From a checkpoint of a small mixture-of-experts model trained on Wikipedia.
Experts: 64 experts in each of 8 layers, 64 GeGLU neurons an expert, 4 picks a token.
Below are experts of layer 8 (counted from 0) of a mixture-of-experts language model. Rows are named router (the router's row for the expert), gate (a neuron's input weights, with its number), up (a neuron's input weights, with its number), down (a neuron's output weights, with its number) and show model dimensions 336-447. Each number is 200 + 20 x the weight over its row's rms, rounded and kept within 0 to 999.
After each expert's rows: a language model's description of what the expert responds to. This comes from a sample of Wikipedia text that the model never trained on.

# expert 21
router,166,174,186,189,178,168,205,184,185,206,218,201,202,212,194,174,201,178,225,207,213,184,183,179,219,164,193,234,170,209,165,180,188,194,181,182,174,211,212,150,161,177,201,185,171,193,205,182,198,179,196,202,199,227,168,205,207,182,175,198,203,245,180,165,184,201,197,248,177,226,220,221,165,192,188,201,218,205,181,216,189,167,233,215,206,209,213,170,197,198,188,219,172,185,215,191,213,203,199,199,224,208,195,180,196,185,192,201,213,192,208,203
gate0,202,197,231,216,240,220,233,157,205,168,182,217,186,199,212,227,195,173,182,184,197,199,217,264,206,217,214,180,200,190,199,198,179,199,220,198,215,189,211,194,213,191,228,181,171,187,216,184,199,169,200,193,194,221,188,264,220,216,201,203,203,207,171,163,175,205,199,186,203,197,182,205,185,196,214,206,195,229,236,183,216,204,219,227,191,207,209,194,203,203,172,209,222,229,194,234,197,194,210,204,189,189,197,199,211,186,170,201,192,207,235,216
up0,178,176,211,193,185,178,179,230,183,226,213,189,191,225,192,194,214,164,200,197,199,180,172,191,206,179,203,176,184,215,210,200,209,193,236,201,202,229,195,203,215,208,204,215,198,175,175,226,203,170,226,175,215,218,195,175,167,177,224,176,220,210,186,186,203,206,178,205,170,229,170,212,177,188,152,186,195,180,186,204,200,196,167,194,207,189,192,180,188,161,172,233,222,186,191,189,196,235,199,220,211,173,207,205,218,196,202,181,207,175,223,188
down0,185,205,163,219,205,173,224,151,170,208,179,211,190,194,180,184,217,196,192,212,257,213,233,223,179,236,186,196,228,194,205,198,213,253,190,205,173,181,235,194,246,208,211,197,193,199,189,207,188,231,192,208,197,185,201,198,202,233,199,223,193,219,228,224,178,192,208,153,190,209,215,202,203,173,222,189,182,201,219,204,179,210,198,186,218,182,199,222,217,209,226,164,193,190,234,203,219,208,227,226,225,222,206,211,211,192,163,197,211,227,214,206
Numbers, pipes and spaces inside data tables, with measurement units such as metres, cm, lb and percent, and fragments of foreign surnames.

# expert 56
router,214,204,196,175,153,177,224,214,154,238,185,211,202,177,179,163,202,205,203,196,199,199,162,176,209,153,192,178,189,202,178,224,236,185,208,220,202,197,201,200,182,181,176,217,207,221,176,238,178,230,228,219,207,207,188,183,203,171,180,185,199,185,161,203,179,224,154,237,201,230,217,177,185,204,214,176,193,193,186,216,224,201,188,219,184,236,188,175,181,187,224,167,214,182,215,204,192,178,177,187,196,209,181,184,215,208,199,187,184,174,200,195
gate0,205,209,225,205,219,198,221,189,191,167,164,206,204,197,204,192,183,182,187,191,218,197,170,214,174,204,215,175,186,213,208,211,206,193,234,217,194,188,223,218,182,175,250,202,164,198,188,204,197,232,182,194,185,221,177,236,217,207,178,198,206,200,187,191,177,213,194,181,197,197,180,210,204,159,204,172,190,223,229,154,208,200,201,190,194,231,192,180,190,209,173,198,174,204,218,201,184,181,185,194,185,200,182,194,188,161,187,185,207,230,234,198
up0,198,206,221,176,188,189,214,251,199,232,215,198,195,229,213,200,205,215,197,175,219,196,208,182,242,183,206,193,179,223,191,223,175,193,155,182,213,222,170,189,213,220,187,200,208,168,180,201,191,152,220,175,182,217,207,197,178,158,216,181,194,215,204,211,223,214,212,208,196,237,191,227,200,196,179,225,178,178,220,234,197,187,182,231,218,196,186,185,199,176,179,212,255,194,193,201,212,215,190,184,203,214,191,149,203,235,194,226,210,176,242,189
down0,171,211,195,223,173,207,230,194,198,235,185,244,198,169,189,187,213,192,195,192,252,226,212,215,178,259,199,203,194,188,195,216,213,233,199,213,184,174,216,172,211,205,234,186,177,196,200,238,189,237,212,198,175,194,191,196,217,207,212,197,216,189,231,244,194,183,213,160,232,172,180,215,197,183,228,193,188,211,186,167,190,183,185,192,227,175,192,237,201,204,205,222,181,186,198,191,219,237,221,204,182,251,206,231,199,178,187,212,209,221,228,208
Prepositions in, on, of, during, throughout, along linking a verb to a time or place phrase, often after month names.

# expert 18
router,206,167,170,211,188,185,212,224,174,202,209,223,202,184,181,170,191,204,196,181,210,160,184,184,190,151,196,202,165,191,176,185,201,179,203,204,175,207,188,186,151,200,190,192,184,228,191,192,191,197,234,222,201,195,202,189,211,173,211,168,203,205,191,203,189,226,206,212,196,197,215,222,198,193,197,203,205,188,183,225,209,226,184,201,210,205,213,142,180,209,210,173,192,166,221,190,210,197,155,205,178,189,182,164,205,201,182,182,189,197,223,185
gate0,205,202,217,202,190,240,233,203,189,159,187,238,191,194,209,216,198,154,189,187,219,192,233,223,205,223,232,192,188,199,212,206,197,228,233,187,205,205,237,209,213,225,216,162,168,195,203,193,192,233,207,200,206,212,211,212,192,185,171,189,227,191,204,213,199,208,219,176,156,198,193,174,182,193,198,182,171,204,249,201,178,215,203,235,174,195,210,186,212,212,171,175,219,193,238,195,215,170,214,202,206,229,211,198,210,203,179,194,175,206,274,216
up0,206,184,214,203,181,185,223,245,189,239,219,176,187,213,219,179,180,165,179,192,220,201,192,190,225,203,175,173,181,230,191,211,206,177,191,224,213,206,176,229,215,231,208,204,202,183,170,209,215,195,202,181,151,211,228,211,164,184,165,170,180,240,190,148,193,198,177,218,162,215,163,183,193,198,180,207,190,203,209,224,208,185,199,244,217,213,160,171,189,169,221,188,243,185,199,170,203,190,198,189,219,198,195,184,213,236,178,180,171,157,198,218
down0,178,205,184,212,195,215,237,171,212,227,167,187,181,174,189,225,184,216,200,204,244,243,203,214,186,253,216,206,208,211,216,191,208,230,205,212,173,196,242,171,182,210,222,235,194,185,201,224,172,215,214,188,199,224,211,198,203,222,230,229,171,197,226,217,197,202,198,143,213,165,223,203,204,178,221,207,191,225,173,183,185,219,191,193,216,211,197,210,218,244,227,195,168,202,217,177,222,236,212,214,221,217,209,232,225,185,193,210,202,236,199,205
Commas, periods, and, but, who, However at clause or sentence breaks in biographical prose, usually before he or was.

# expert 23
router,183,203,180,207,202,183,189,184,188,206,177,217,178,198,167,196,197,186,219,182,217,198,226,139,190,126,220,209,184,212,183,194,212,179,204,200,214,188,204,173,165,237,190,198,185,239,220,202,183,187,211,210,197,166,197,207,179,210,212,198,224,205,179,224,187,230,197,201,163,219,222,169,176,213,190,173,202,203,205,200,192,213,222,204,219,171,211,181,202,200,185,203,177,200,197,224,208,207,189,201,199,190,200,180,223,208,206,194,202,196,194,223
gate0,200,217,211,206,236,202,246,180,200,187,169,222,192,195,190,208,189,184,205,169,202,184,172,228,177,205,225,182,195,218,207,182,185,217,227,225,187,189,234,197,210,218,240,161,172,196,173,191,200,207,176,202,231,203,196,235,233,203,228,209,203,185,208,202,212,218,219,156,172,192,167,225,199,198,198,183,203,198,225,157,207,216,172,199,198,222,220,193,250,195,181,207,179,228,241,213,219,180,192,176,206,192,211,180,223,161,162,180,198,215,246,202
up0,193,185,209,197,160,208,212,237,190,235,196,183,214,220,229,201,197,175,194,236,222,217,186,189,226,173,198,185,170,219,207,196,199,166,207,195,211,196,207,199,221,174,214,224,193,172,170,205,236,162,207,181,181,222,205,176,179,181,184,175,235,221,199,180,196,166,209,216,197,234,189,201,211,197,190,218,187,205,194,232,218,178,201,218,194,219,193,203,194,196,184,214,240,150,188,163,182,217,198,189,222,215,177,164,213,230,186,209,201,205,206,183
down0,187,225,157,214,197,195,212,165,183,220,192,219,211,180,219,180,236,204,205,185,235,230,231,223,188,237,220,193,227,208,203,194,211,228,192,210,173,198,230,187,195,222,219,215,185,202,199,229,193,228,245,192,168,220,199,202,195,218,212,228,191,207,199,223,199,198,184,144,198,165,192,218,187,194,224,190,182,212,177,181,181,206,198,180,217,183,196,217,202,196,178,178,184,203,226,220,241,219,218,210,190,220,195,220,199,179,198,200,212,238,225,189
Comparative and degree words in prose such as as, than, more, very, most, and linking verbs was, became, become.

# expert 54
router,183,172,199,188,173,200,195,178,193,214,193,213,222,178,169,165,231,223,212,225,203,168,193,173,194,167,214,184,218,204,207,219,211,184,225,185,198,207,232,182,168,205,183,243,212,188,221,204,226,193,234,220,204,196,189,221,199,183,195,169,205,197,181,200,195,225,178,194,164,216,221,190,167,212,213,197,165,191,153,228,207,180,232,201,186,181,195,178,204,224,196,206,205,179,183,196,197,159,185,178,201,212,190,199,198,221,198,169,198,210,205,180
gate0,216,204,234,175,220,211,255,196,227,197,207,227,188,189,208,192,184,177,198,166,200,192,184,245,189,209,217,181,229,209,218,207,174,218,203,204,194,184,231,220,206,227,243,145,179,167,205,198,197,227,189,176,208,210,198,237,199,201,181,198,226,215,207,191,183,244,218,171,205,200,191,208,198,176,199,188,185,202,221,179,219,203,191,203,212,188,212,200,246,200,181,217,188,217,200,189,218,145,217,158,194,208,210,169,198,167,187,186,180,177,220,206
up0,176,190,207,197,178,214,228,212,189,206,223,182,211,240,193,196,179,161,185,203,201,189,200,226,223,176,175,181,181,215,181,165,178,183,184,217,199,193,197,220,221,212,184,209,161,189,170,213,185,164,210,180,195,214,225,206,179,189,204,177,197,240,196,217,222,172,195,179,166,230,179,220,183,186,177,204,190,203,213,184,216,183,169,199,186,205,177,181,176,135,168,211,224,192,166,176,181,239,175,206,228,195,157,178,235,232,221,198,220,161,248,213
down0,161,222,190,197,183,188,222,190,178,216,191,220,214,179,184,184,201,239,189,178,247,222,244,210,191,253,224,188,208,218,189,200,232,219,187,216,178,207,239,205,226,181,223,215,196,181,196,199,190,233,209,208,207,225,182,190,220,208,185,219,201,214,219,230,195,190,185,151,177,200,188,211,192,198,261,186,184,233,177,189,169,222,180,170,212,186,205,230,215,219,194,199,199,177,229,181,209,210,216,210,208,227,218,233,198,176,212,188,240,201,174,218
Adjectives and nouns right after a or an, such as new, film, old, further, member, writer, politician.

# expert 29
router,194,201,191,173,153,195,198,200,208,208,196,234,199,201,190,146,178,180,223,165,231,182,213,180,173,139,171,197,178,208,167,211,222,185,194,195,199,236,228,188,183,162,166,233,214,234,216,206,182,183,195,235,233,237,203,217,198,206,189,189,215,212,226,226,190,247,208,216,182,215,207,198,224,192,227,187,176,186,192,221,197,186,186,214,214,191,236,167,170,205,197,198,209,186,207,188,194,180,173,178,214,186,208,175,194,190,214,215,177,196,237,187
gate0,189,197,218,174,233,204,241,187,207,179,224,202,209,196,195,208,224,210,199,191,204,194,190,219,186,190,218,174,171,210,222,203,213,235,217,195,189,206,232,214,221,213,235,188,179,171,168,178,188,207,199,164,199,220,166,228,219,173,206,199,220,230,188,231,179,195,200,170,213,212,145,192,226,159,211,165,170,207,236,183,213,207,206,216,188,200,207,182,226,158,178,213,202,225,219,213,223,198,201,203,198,174,193,155,196,169,174,216,188,214,244,220
up0,198,182,200,206,190,183,199,226,177,226,198,211,205,229,190,189,190,195,180,190,198,184,156,220,217,194,207,169,166,190,191,201,190,186,205,196,197,197,225,225,220,186,192,209,193,165,187,218,207,161,215,182,197,181,179,186,167,193,200,214,208,218,194,159,201,197,202,186,158,229,166,196,208,217,175,182,186,163,219,238,231,194,190,238,184,216,184,184,170,146,178,211,235,165,196,163,212,213,186,185,211,208,201,171,204,233,201,206,183,190,223,174
down0,185,183,185,200,174,208,210,194,187,186,185,234,209,189,194,185,213,191,214,204,272,236,221,195,183,216,228,207,220,200,206,196,196,220,191,208,166,192,200,162,206,192,212,220,190,196,204,210,186,233,206,187,215,217,203,172,218,216,209,196,194,213,210,191,197,200,196,154,222,184,207,212,178,147,234,216,196,228,197,198,179,205,211,210,218,179,213,221,183,230,214,186,171,167,228,184,214,243,231,177,206,221,181,189,218,167,206,199,251,231,199,219
Hyphens and en dashes in number ranges and compounds, table pipes, and particles like de, van, en in names.

# expert 22
router,161,202,194,232,199,227,199,225,207,196,210,226,195,195,163,190,194,215,187,223,207,193,201,185,179,183,191,184,170,226,171,204,197,188,230,228,189,213,189,196,158,193,143,197,200,205,217,204,214,215,212,223,193,223,180,195,167,171,182,196,220,236,202,198,181,191,197,181,194,220,242,230,165,184,215,209,190,171,187,176,182,198,198,184,208,180,210,211,200,226,181,218,166,163,183,198,202,182,173,194,218,208,207,216,169,185,231,195,214,179,192,187
gate0,203,193,201,178,232,216,218,203,195,209,194,206,205,207,193,226,221,184,208,199,217,212,202,231,198,213,221,154,203,203,221,210,215,215,214,201,191,185,222,191,210,231,230,169,171,165,190,188,211,216,181,203,198,205,185,222,205,209,183,194,231,189,195,201,206,222,201,177,204,218,193,211,189,175,219,201,202,200,250,172,180,183,181,209,197,206,201,192,246,194,175,197,210,186,218,194,208,173,190,186,220,184,161,175,197,163,177,172,179,222,233,216
up0,179,181,213,222,167,196,244,209,177,237,211,180,206,205,172,178,179,165,163,203,193,222,165,209,219,190,215,175,171,217,177,187,181,187,178,199,197,225,177,207,207,214,173,219,189,210,164,219,182,169,212,209,184,199,214,205,175,191,208,185,208,239,204,193,223,210,208,208,158,220,146,189,182,213,173,216,165,205,187,230,225,207,209,211,206,208,172,178,184,156,206,208,208,191,174,180,159,227,181,184,218,186,211,175,209,244,192,207,218,178,206,183
down0,172,213,176,213,193,194,208,184,175,200,168,196,199,172,189,208,208,201,191,205,236,212,226,196,174,255,210,183,218,212,198,209,189,208,194,225,212,172,240,174,195,222,205,212,197,179,190,214,189,216,201,177,200,203,176,190,199,232,220,218,201,226,211,229,180,187,202,163,191,179,231,205,184,152,228,189,195,236,206,183,161,216,175,169,212,177,201,241,213,217,204,209,194,196,207,171,216,215,199,187,192,223,196,224,224,174,214,197,225,232,203,221
Nouns and quantifiers right after the, its or these, such as film, album, original, many, some, main, government.

# expert 8
router,206,176,185,191,188,179,209,187,187,230,221,206,208,197,162,156,196,199,210,172,183,188,208,156,187,165,179,209,187,216,178,210,236,188,191,171,219,218,216,150,184,155,215,221,204,194,191,176,214,199,242,213,189,213,206,215,196,189,186,162,208,220,165,205,198,204,190,184,187,204,223,196,169,192,207,174,193,194,174,215,221,218,208,193,192,200,197,164,182,205,191,176,214,182,225,170,195,161,155,177,224,181,190,196,186,215,213,196,203,203,193,184
gate0,181,210,223,205,235,216,223,215,188,187,202,232,181,206,208,209,173,159,177,172,219,197,188,229,187,211,213,194,183,203,169,189,205,231,235,213,204,197,212,189,212,188,219,179,167,165,188,196,207,204,204,169,186,210,180,230,196,192,192,185,216,206,185,198,199,211,216,172,189,214,212,168,162,186,198,198,158,181,231,177,204,189,173,177,202,221,199,184,217,202,192,190,158,212,222,209,220,185,211,210,213,190,200,200,211,148,175,206,189,196,223,213
up0,175,187,216,195,170,212,190,247,171,242,203,194,207,224,215,196,207,167,168,186,198,177,197,207,232,181,207,175,158,196,159,212,185,196,209,176,225,225,207,183,210,201,212,206,209,172,185,189,215,167,208,188,158,231,200,172,198,195,195,160,196,218,184,196,196,205,195,203,181,251,177,221,187,207,180,218,166,183,207,203,205,154,193,214,220,201,174,188,164,190,198,208,207,202,176,203,213,211,196,196,227,206,199,184,212,217,210,220,206,185,200,194
down0,174,221,184,194,178,228,213,173,191,191,204,224,211,203,182,219,185,207,218,219,247,230,233,221,169,263,222,194,204,192,217,226,203,219,191,232,174,188,238,182,221,205,214,209,194,185,187,222,173,240,186,190,205,194,186,200,198,280,197,188,198,207,235,234,161,196,199,143,192,184,201,226,197,163,202,200,170,240,203,173,192,209,199,180,225,170,204,219,213,204,214,195,202,196,203,186,196,228,201,190,217,208,211,240,193,167,208,213,241,214,199,227
Pipes, row ends and digits inside sports or astronomy tables, plus verbs like set, put, ran, as in set sail.

# expert 41
router,186,198,184,214,168,181,238,243,178,207,193,219,221,178,170,170,232,212,193,180,215,214,176,165,196,146,213,211,201,220,182,207,220,194,206,197,193,204,229,159,149,174,195,188,186,222,214,205,234,230,214,214,191,225,222,197,169,205,179,205,214,209,170,193,179,193,193,215,177,219,189,230,186,193,225,215,206,165,171,200,170,209,188,199,226,208,212,169,244,228,197,196,179,187,205,217,171,181,202,199,181,174,191,214,224,202,182,195,212,197,189,193
gate0,209,206,227,187,225,165,191,205,194,198,165,201,202,193,191,224,181,168,178,160,196,220,212,230,204,204,226,182,218,201,195,225,204,194,211,218,242,191,229,193,195,227,220,154,180,181,194,213,206,223,187,190,207,186,158,241,226,186,181,196,230,206,167,208,197,195,196,181,208,188,176,206,201,189,218,171,175,218,225,164,180,246,192,225,212,212,216,186,234,217,179,172,198,208,196,218,192,180,214,213,177,199,157,189,241,174,179,197,188,199,251,182
up0,168,200,226,216,189,250,202,211,196,197,207,172,182,211,217,156,201,184,207,197,208,192,157,192,213,208,184,150,167,232,185,204,192,174,192,203,217,212,199,217,233,191,208,234,217,200,183,179,206,155,215,208,177,198,211,197,165,176,188,211,212,210,195,185,210,191,203,211,193,198,180,212,191,186,199,197,195,202,200,217,217,219,177,220,200,220,170,175,176,174,192,227,211,211,208,196,202,206,177,191,234,179,190,188,211,200,180,222,218,193,206,209
down0,170,207,197,212,206,193,193,190,220,221,184,214,212,180,189,193,232,213,188,201,263,253,227,227,190,260,210,192,195,205,191,206,198,245,182,204,163,214,211,172,201,184,223,216,182,185,219,218,194,206,185,209,194,226,204,208,203,245,177,224,188,228,239,239,183,207,175,148,216,196,195,239,213,195,252,183,189,211,197,196,218,225,182,151,187,179,227,207,194,206,191,182,181,195,197,213,219,239,212,213,200,212,186,222,202,181,190,193,202,214,224,209
Past participles after quantities or nouns (sold, used, provided, required), closing parentheses and digits in money and measurement figures.

# expert 37
router,185,234,193,201,180,223,198,237,168,206,222,190,235,174,177,148,234,166,236,173,197,162,199,188,220,175,202,203,196,201,159,209,216,189,194,183,180,201,185,183,155,171,191,251,202,201,188,187,203,201,208,193,229,201,196,207,179,207,177,196,213,202,158,194,177,232,230,207,164,211,174,200,174,207,237,211,195,208,192,198,182,186,210,219,193,185,201,174,197,229,196,187,171,180,188,205,199,159,180,201,193,229,198,202,197,222,214,192,196,186,196,191
gate0,216,236,222,197,211,221,209,204,192,160,201,219,190,197,201,185,204,185,211,182,200,174,185,240,191,207,238,152,215,213,197,211,200,218,193,191,204,199,197,215,227,205,240,174,195,214,185,208,197,198,192,189,216,222,201,247,211,191,183,211,229,205,178,213,209,206,251,164,188,170,174,223,185,181,208,164,139,210,243,167,203,223,218,195,211,186,192,170,231,205,194,182,220,203,206,201,211,173,184,210,220,207,201,197,212,171,196,209,191,218,226,206
up0,204,185,219,201,162,186,203,225,192,221,212,202,227,231,203,203,199,186,199,200,205,199,179,185,186,204,208,183,190,222,185,218,211,167,184,204,206,201,184,195,211,170,196,207,178,181,166,200,210,175,217,166,190,207,212,189,176,189,191,190,215,239,220,163,180,216,190,181,154,211,169,195,204,197,176,190,208,186,206,212,185,212,210,223,195,225,176,187,190,154,201,226,221,163,183,180,203,193,186,183,197,171,201,166,203,234,208,184,197,154,217,214
down0,196,222,177,198,198,228,206,198,199,215,158,193,193,188,169,199,201,198,213,180,235,214,206,206,201,240,216,163,211,193,186,198,238,224,195,211,179,197,202,175,213,217,219,190,197,195,201,222,183,196,214,197,197,210,209,183,212,236,213,194,210,196,187,237,177,202,217,171,196,178,185,220,180,181,221,198,184,212,215,189,174,209,172,176,230,180,201,225,220,210,217,197,200,211,226,198,231,210,193,225,208,204,220,207,222,200,204,207,210,213,174,194
The of in a series of, plus quantity words such as several, various, numerous, these, two and four, and numbers that follow.

# expert 20
router,197,211,195,208,184,199,207,247,191,205,198,215,200,208,185,170,208,197,224,189,207,201,204,160,218,131,150,208,196,185,181,186,233,177,173,198,201,180,197,190,173,185,183,187,200,227,216,192,215,203,220,230,218,189,173,197,180,184,206,168,207,224,188,170,199,210,210,208,200,209,214,178,173,213,180,197,165,224,199,210,221,212,225,218,195,222,211,166,194,208,196,174,210,183,185,176,190,159,163,190,191,189,202,162,197,198,186,187,232,181,210,208
gate0,224,209,234,181,233,221,232,203,210,201,172,206,185,188,206,191,193,185,184,164,216,191,204,219,183,197,210,186,193,208,203,200,189,196,203,236,187,202,234,194,201,203,243,163,171,170,185,189,212,204,205,173,223,236,195,249,202,187,163,185,232,207,179,208,184,209,214,178,191,206,198,203,199,216,203,220,148,199,265,188,199,218,201,202,202,203,200,166,221,210,177,207,207,201,199,203,207,171,221,237,179,200,195,175,212,172,169,186,239,223,250,182
up0,174,199,232,197,162,189,221,226,178,234,187,197,179,224,210,214,194,184,203,203,201,212,199,183,226,186,191,170,161,244,193,213,187,164,189,205,197,223,193,230,199,191,189,204,199,181,193,194,190,177,211,201,180,230,196,182,160,178,219,189,212,224,205,188,197,211,167,214,159,233,165,170,217,182,170,185,181,196,171,208,220,172,197,225,184,206,188,184,194,157,176,223,220,199,161,170,208,225,194,183,235,194,183,184,200,232,193,179,176,185,214,200
down0,160,210,206,204,212,229,209,182,199,213,182,205,214,179,194,183,224,210,218,194,253,193,209,214,193,265,211,195,235,183,208,185,225,237,187,209,190,195,231,187,231,221,218,230,174,168,197,211,189,225,230,222,188,202,197,165,192,223,214,233,211,208,220,236,206,189,197,155,189,172,223,200,194,165,223,182,184,230,184,174,178,208,172,179,185,192,192,220,211,231,235,202,188,185,203,180,224,247,227,188,198,236,202,234,216,187,189,204,228,215,179,216
Main verbs like was, took, gave, provide right after the subject, plus table pipes, dashes and section-ending markers.

# expert 57
router,208,187,176,187,164,200,197,219,196,198,216,226,189,194,158,174,202,214,242,171,203,201,189,215,201,130,173,171,175,198,199,178,204,199,193,196,178,214,226,226,188,180,188,185,196,211,194,215,197,191,212,192,211,229,179,185,202,198,177,192,192,206,202,185,188,222,191,210,203,186,223,225,197,218,211,190,212,188,168,216,224,198,218,240,203,221,215,176,203,213,184,183,191,155,172,196,202,188,169,190,206,188,192,152,193,226,176,196,182,192,174,212
gate0,213,186,194,163,237,238,236,178,183,181,173,229,218,176,204,214,186,194,202,175,204,208,196,239,183,190,230,205,196,221,202,203,192,191,181,220,183,202,236,220,197,231,228,181,163,191,194,203,226,247,206,158,199,238,159,229,228,229,189,175,218,210,199,218,194,196,211,181,195,190,158,187,185,199,209,221,176,189,238,202,215,185,196,215,187,209,194,184,234,214,155,219,207,196,223,216,217,208,197,209,201,208,173,185,224,170,190,175,227,217,232,217
up0,200,211,227,208,187,171,191,229,189,221,229,161,170,223,199,188,175,165,191,214,208,207,157,177,232,194,193,162,170,204,193,214,180,175,192,170,215,213,191,191,204,191,211,209,208,177,189,194,180,151,207,181,175,193,230,210,181,206,187,213,196,219,165,186,232,208,188,214,165,218,176,198,189,205,179,186,220,189,214,203,213,196,208,240,193,239,170,171,167,172,178,181,233,184,186,162,194,205,236,179,218,158,185,200,207,215,187,190,185,212,235,185
down0,179,209,194,178,167,202,210,195,194,227,176,225,206,199,193,190,198,202,213,209,227,217,221,232,188,257,211,197,190,214,201,192,200,215,163,212,178,196,203,195,203,204,207,210,176,198,197,206,195,223,211,177,186,208,215,193,203,221,210,189,168,213,247,225,183,208,184,139,204,179,207,210,215,173,204,172,172,227,182,176,173,193,181,181,182,207,170,204,205,217,230,211,180,182,212,210,215,220,208,202,194,210,188,214,197,182,174,172,216,208,205,196
Head nouns ending organization or event names, such as Games, Championships, Award, Commission, Party, War, Journal, often followed by a colon or a line break.

# expert 26
router,191,175,241,208,147,191,204,232,165,214,224,206,224,202,181,174,225,195,209,183,225,208,184,196,207,166,178,212,209,238,195,200,206,164,181,181,226,230,224,194,196,182,161,240,181,196,204,209,186,195,206,220,183,205,205,185,200,218,171,160,195,205,181,137,180,210,200,235,175,219,190,201,167,205,188,187,181,190,197,225,202,186,199,178,190,178,199,152,187,216,177,190,198,197,202,180,203,205,163,170,197,205,199,191,236,206,222,207,209,216,186,213
gate0,234,207,239,204,247,242,253,190,201,167,219,199,206,194,209,203,200,182,219,203,241,186,168,254,199,218,199,185,207,207,206,192,213,202,212,206,208,202,223,202,184,189,233,176,168,183,193,200,209,203,185,194,217,231,202,236,220,192,201,161,214,203,183,201,193,210,199,198,162,192,203,186,175,190,192,179,194,233,228,156,192,180,218,203,183,198,194,178,227,210,157,183,189,201,220,177,201,171,214,198,185,199,176,183,225,154,198,188,208,204,227,216
up0,193,181,236,194,191,228,232,223,197,205,210,180,211,213,209,199,169,202,204,208,233,175,166,201,219,195,200,153,171,212,186,187,180,190,192,181,222,217,211,218,222,220,197,247,202,192,183,219,188,156,190,199,173,201,196,191,192,214,204,174,188,248,197,171,186,193,173,218,164,227,185,200,175,186,149,207,178,205,221,211,219,182,209,234,203,207,177,186,167,191,182,187,236,161,175,175,212,198,183,184,208,195,183,160,215,231,203,176,206,177,224,200
down0,189,224,173,209,180,176,220,184,199,232,185,198,212,172,175,198,206,217,189,197,235,218,235,201,176,262,208,185,210,199,203,191,203,221,182,194,157,221,238,183,191,201,206,224,212,186,190,246,191,200,194,207,184,222,180,207,206,239,181,222,183,195,215,225,183,213,204,139,187,185,228,237,210,194,239,203,180,217,179,189,172,236,192,192,206,165,233,230,227,216,193,207,191,213,205,206,200,228,232,202,243,228,196,222,208,211,190,206,247,222,185,180
First word of a new sentence or paragraph, like In, The, He, She, However, After, During, usually followed by a year or subject.

# expert 62
router,185,211,192,203,168,172,207,230,200,192,194,230,210,199,150,171,220,206,215,189,210,203,206,178,175,173,201,205,184,174,202,209,183,208,215,196,181,220,211,172,174,175,192,234,216,203,194,177,224,222,234,169,208,219,177,213,211,221,199,185,236,211,187,201,224,212,194,213,171,207,190,210,170,222,240,199,189,195,197,225,188,212,224,176,230,191,212,180,182,187,192,194,167,181,192,187,213,191,164,187,217,192,206,195,213,195,211,191,214,194,203,187
gate0,199,221,213,208,221,225,230,190,187,205,168,217,157,175,215,213,210,183,188,204,209,215,206,247,208,218,213,178,232,183,196,212,183,211,209,210,208,179,216,189,210,231,225,156,180,170,167,195,221,230,188,162,196,211,200,207,206,187,186,194,220,209,205,196,202,198,222,194,218,185,156,187,180,202,200,204,175,223,224,190,196,205,204,181,208,181,206,208,226,193,185,198,200,222,190,214,208,178,192,213,219,188,186,192,221,181,183,229,199,226,220,210
up0,171,184,248,199,178,207,189,226,198,225,178,175,191,244,197,219,194,183,174,179,191,163,175,196,229,190,190,175,163,228,189,214,202,176,205,198,217,203,203,191,200,192,182,192,181,156,182,209,206,174,226,184,194,225,216,184,180,189,205,175,218,240,223,198,225,203,198,207,161,205,175,201,194,197,181,191,186,182,180,199,168,184,206,230,208,212,206,180,189,172,197,201,201,181,189,175,233,226,211,211,221,200,214,195,233,224,216,209,221,155,209,196
down0,175,206,169,212,180,187,208,182,215,202,180,231,187,199,174,204,194,186,219,170,228,207,230,233,189,232,223,201,206,200,192,198,232,258,198,211,171,183,205,186,221,195,224,206,174,197,205,216,206,222,199,217,213,202,202,189,193,215,217,207,216,198,223,250,174,202,218,146,177,182,202,225,181,172,226,181,171,238,203,191,189,217,178,180,212,186,191,219,196,233,205,190,189,212,196,209,235,246,229,191,225,221,217,202,202,198,208,219,235,216,207,207
Past participles like raised, located, based, buried, suspected, adjectives like various, other, and middle or final digits of large numbers.

# expert 13
router,197,177,176,196,157,174,212,203,170,200,210,229,204,206,174,183,172,217,197,214,199,188,191,194,196,162,177,226,182,212,174,165,209,179,204,205,198,198,209,182,144,153,207,197,212,216,206,180,206,231,223,212,214,212,173,206,154,183,196,156,241,199,185,195,181,184,224,240,210,222,207,212,198,193,199,183,205,157,207,219,184,168,226,201,204,204,192,185,222,194,197,200,183,180,207,197,209,195,179,178,213,192,182,181,209,210,225,188,196,173,196,185
gate0,214,204,214,197,237,213,229,198,166,193,215,218,206,203,206,225,197,197,181,193,215,190,210,244,203,208,207,202,193,194,224,229,225,207,204,223,216,208,229,214,193,186,220,185,200,177,182,203,214,196,204,165,220,217,190,227,197,210,191,189,228,215,191,206,180,188,201,170,200,211,165,200,180,152,216,175,187,238,250,153,207,178,210,221,203,212,225,191,223,186,172,185,209,201,231,187,214,171,215,188,190,192,210,173,221,194,189,194,182,216,237,186
up0,191,178,245,156,183,199,217,232,195,237,194,186,219,199,199,183,194,166,213,212,201,209,178,191,224,187,185,156,163,230,201,209,191,176,173,191,208,241,202,238,200,185,180,223,178,195,178,201,218,168,200,211,191,235,230,174,174,174,194,172,206,228,212,175,228,223,184,193,151,220,178,217,196,209,170,191,195,204,195,202,192,169,219,224,200,174,174,201,153,172,183,201,233,203,160,201,206,225,185,192,224,200,201,203,207,213,211,202,177,182,228,164
down0,188,210,158,223,220,213,232,196,178,217,149,200,193,194,199,198,221,180,179,191,237,215,234,220,187,288,209,190,252,176,217,198,228,178,191,220,189,207,211,187,216,216,238,192,181,201,200,233,196,201,203,190,198,216,205,183,193,228,188,241,184,203,217,248,188,194,188,162,212,197,210,214,202,197,232,193,180,224,188,192,177,206,202,175,195,171,164,220,200,206,225,189,189,205,220,210,233,221,213,187,215,211,217,242,195,175,196,215,217,218,204,210
Pipes ending table rows, separator lines, and digits in score, election and statistics tables, such as 13–3 or 4th.